Weights of a small mixture-of-experts language model, trained from scratch on English Wikipedia: a variant of SOAP for the experts.
Below are experts of layer 5 (counted from 0) of a mixture-of-experts language model. Rows are named router (the router's row for the expert), gate (a neuron's input weights, with its number), up (a neuron's input weights, with its number), down (a neuron's output weights, with its number) and show model dimensions 0-95. Each number is 128 + 24 x the weight over its row's rms, rounded and kept within 0 to 255. Numbers have three digits each.
After each expert's rows: a language model's description of what the expert responds to; "comes before" lists some tokens at least twice as common just after its tokens as in all text. This comes from a sample of Wikipedia text that the model never trained on. Tokens count by the router's weight.

# expert 47
router:108164126101131170101134164104160115105094119116147126114124098113129137079150135134117108144146157096154158139149129106096162163136132137174150098143154156118083141142102150126093118121114089106114128145114128153097109145095086104168128096151125117138100116151086119100152073112133127171
gate2:143115062097068162080114121120127127125110157131174159138111117133136180109095136093093153130112159122144098150136118140140128129147158101156166164120120115152132170105148104123128176142178116067094112110149116118152155143082135132130134081138088139114120136114077066146119125116140132151
up2:112148104134108101099160115159162128113117174174146157091131135131096111119144132093074187126133134122144100120112121131099147146114163088137118140108184143129140125158131127123121161119162074114162133128151120099162103091106091125126111128155084144144100142138086110155086136138126158124
down2:143138142119110147146134103127074119107142104108095101139095113124067138151138130090156132139099097127133122146101148120142139136128109122143167096142124148159123071119147131104114101113099136094105122134098128151144117086119132123131149101106118092141132099135112130093149098118154121133
Description: Paragraph-ending breaks
comes before: "|", "\n", "-", "==", "The", "==="

# expert 32
router:129160183127115147122183133128139145118174111119104099105108100144100138169118114116111125144115154170131136151113060114117151114131158123135128100150116156150131135089128119082146162114135081125132127143088140144125094115149127111169125120148099095147096129145097159095125113129082123160
gate2:097164160122098134133181121150152132155118123127089136098156136083109118132132143114173159142071085125102119131113095171148173113117104147136163124165066179122143105145140146141139100109116137136111146153103174094133140094109140130118139136149117133153077122152104122076138165156160178137
up2:113142130129088124136102153144124112122122115086130104126147117135124130096124149146100149117086114119134112141137114091099138131132111132163124114095142150101155141130140120126155143097058138065149148122139136162159129142130125165191155119163136135141109127110135125154111193113148091090
down2:136130107138136156138091136122121112156155104119124153116110122172150126146111145107129107118139106113132128117059137155174138158139124128130121150152137099107090156087109131117130082153126131150131077146126183088131112146132121146131120143124109126146172115165104130160126148123102098119
Description: Line breaks and headings
comes before: "|", "-", "\n", "==", "The", "==="

# expert 57
router:141157129095122154119130145156152099138135141139131101170150132159126101107156109081139099133123122128148142180117113121115122107106138118103121092125139160101124127096102140111119103148139147105089103170077153161119118133111078120132095114137135133136113168074137159113131081181135113167
gate7:159138118080083131134096146103157121116145158082097088114123114117080128132146150098132106128149097124160141105144096091138089079113120088130101124123117167101103167147135116122145138118137133084121101139094154157132128133110133078172155133134138108101099115152154094170151133145140124119
up7:137170131047095127111110144188150128078134154137095088138143109111086106106149117083124090159099096100163145118163120147123127141118086119120092120122121146125124153151093125135096119157137122112095127134122128125136117119164145099131111138119121132125135123155158106142109136096093096129
down7:145145141077130152101098131145088155118109146121193153126132109119170114107151092145135119064127139095145152162130132139099139109090125143171109138150136131127110157153151123142133141162126134119114105106120138121127109155128147101127094100105164160155076123141149136122101139127099139097
Description: Prepositions in prose
comes before: " the", " a", " his", " be", " an", " he"

# expert 56
router:096125120140150163128163152120117155098132121124130117100159145141133138131150113123145123132143120102151157135124118161092151122115141145093153123106142124092148109134108124166137090151129124086114052145100118162100115150123114111160095138163122100145119162148159163133143067163105160158
gate7:083082133169075099145131134107124104131090106177154130122139121119119123133173112107090120118147118115137136167118144113090130158128116154149116069129107129162141094136115146131135114127123132143127116118147088116076115141130128170126125128143139117103109103117150161099112101176099155137
up7:109111147151105103076137122137091166099090115150130187135125166122164141145090123166180154100103135082153152101136134124122126110153177108167114114117123131177149086127119118142146106127139145153137111131124131116099094130152151137095121148164153153136175138069122117141127154160123105149
down7:178123155152181130137134125129105091147141163148167125169136133126113112098124110132160113143122155128141094169190142097144154161133082179131158110109130172113175134152127123109134106124143139108094119127126151113140152131147091116129113108085136182167122115091125115088122137118109157150
Description: Prepositions and conjunctions
comes before: " the", " a", " ", " be", " his", " an"

# expert 59
router:147113131111118124117136143152088132123139118164108146172149108125137122103122120100170122147168115116115155138117096104151176092152115152120130122135112136112094138144123161113167092160098101117086126134070104159120104141136094147128070109132110121153129165119133142107145083137140125132
gate7:124132132129127118132102116172093136101121141164146135136116118124092148120131111137120139122109154129120134116161131145165116119153126114140102110123122111102075130124163150070092114151102149151081186127126115120119109131114148101086083107122147151145093138124179085119138139123105101123
up7:101105122127139144133119122119143109202138108090103116100139126124155128100108123164131085160141172108165148159096150143136127153151132114126106098111152141165150124134105144166106122101136154121147121149143130121119152123114172098123142124117099116142159113178114143162129114121153156136
down7:152104123107154118116156132113134137133147133190132155150147086127118137132156120126165121105138103145113125114086107160126149149136091110124087095175165127151115131187122173078129166129144145127109132089096151136186144126090164094137105080101152108140101116147152160111173112122093086126
Description: Prepositions and connectives
comes before: " the", " a", " his", " be", " an", " its"

# expert 35
router:101117069114154144141100132141141129125159118147097097100121096078128114070151175122121166136190093125177133152116148144132152098116104183094127161121138138132146163180143123104177140155126135167132136144146135106092114125110102150158123165109131163151103099155125118134114131123145158146
gate0:118109128123137120091134174101147117108111109129129108151137142127146124074131140143088122153120101110101094177144129104151129161118118151133122096150129133113102104148152134135118105165135150149131180158096135145108092111154079119169100154110149137118113101092117116109128113130093131135
up0:114165140122125151161132130127153164151190125100111134126103154108124104080134118181153113131165146126116126068149107170152140107135131056165149203136109127117125148115125149164113113123122136112133126073113107106111149109114161122121154110133121109161158138127125133148136156114121121100
down0:101121122106138182083119110137093141137116137134151123120103108120114133106130117139155101117115054105135137158147144115116114111096139147106119140124109112146121102123144113116114105126110116151129127143103113107132119070153160171145121133140122135166095109130137132157104086138142091112
Description: Mid-line breaks, past verbs
comes before: "-", "|", "\n", " -", " by", "N"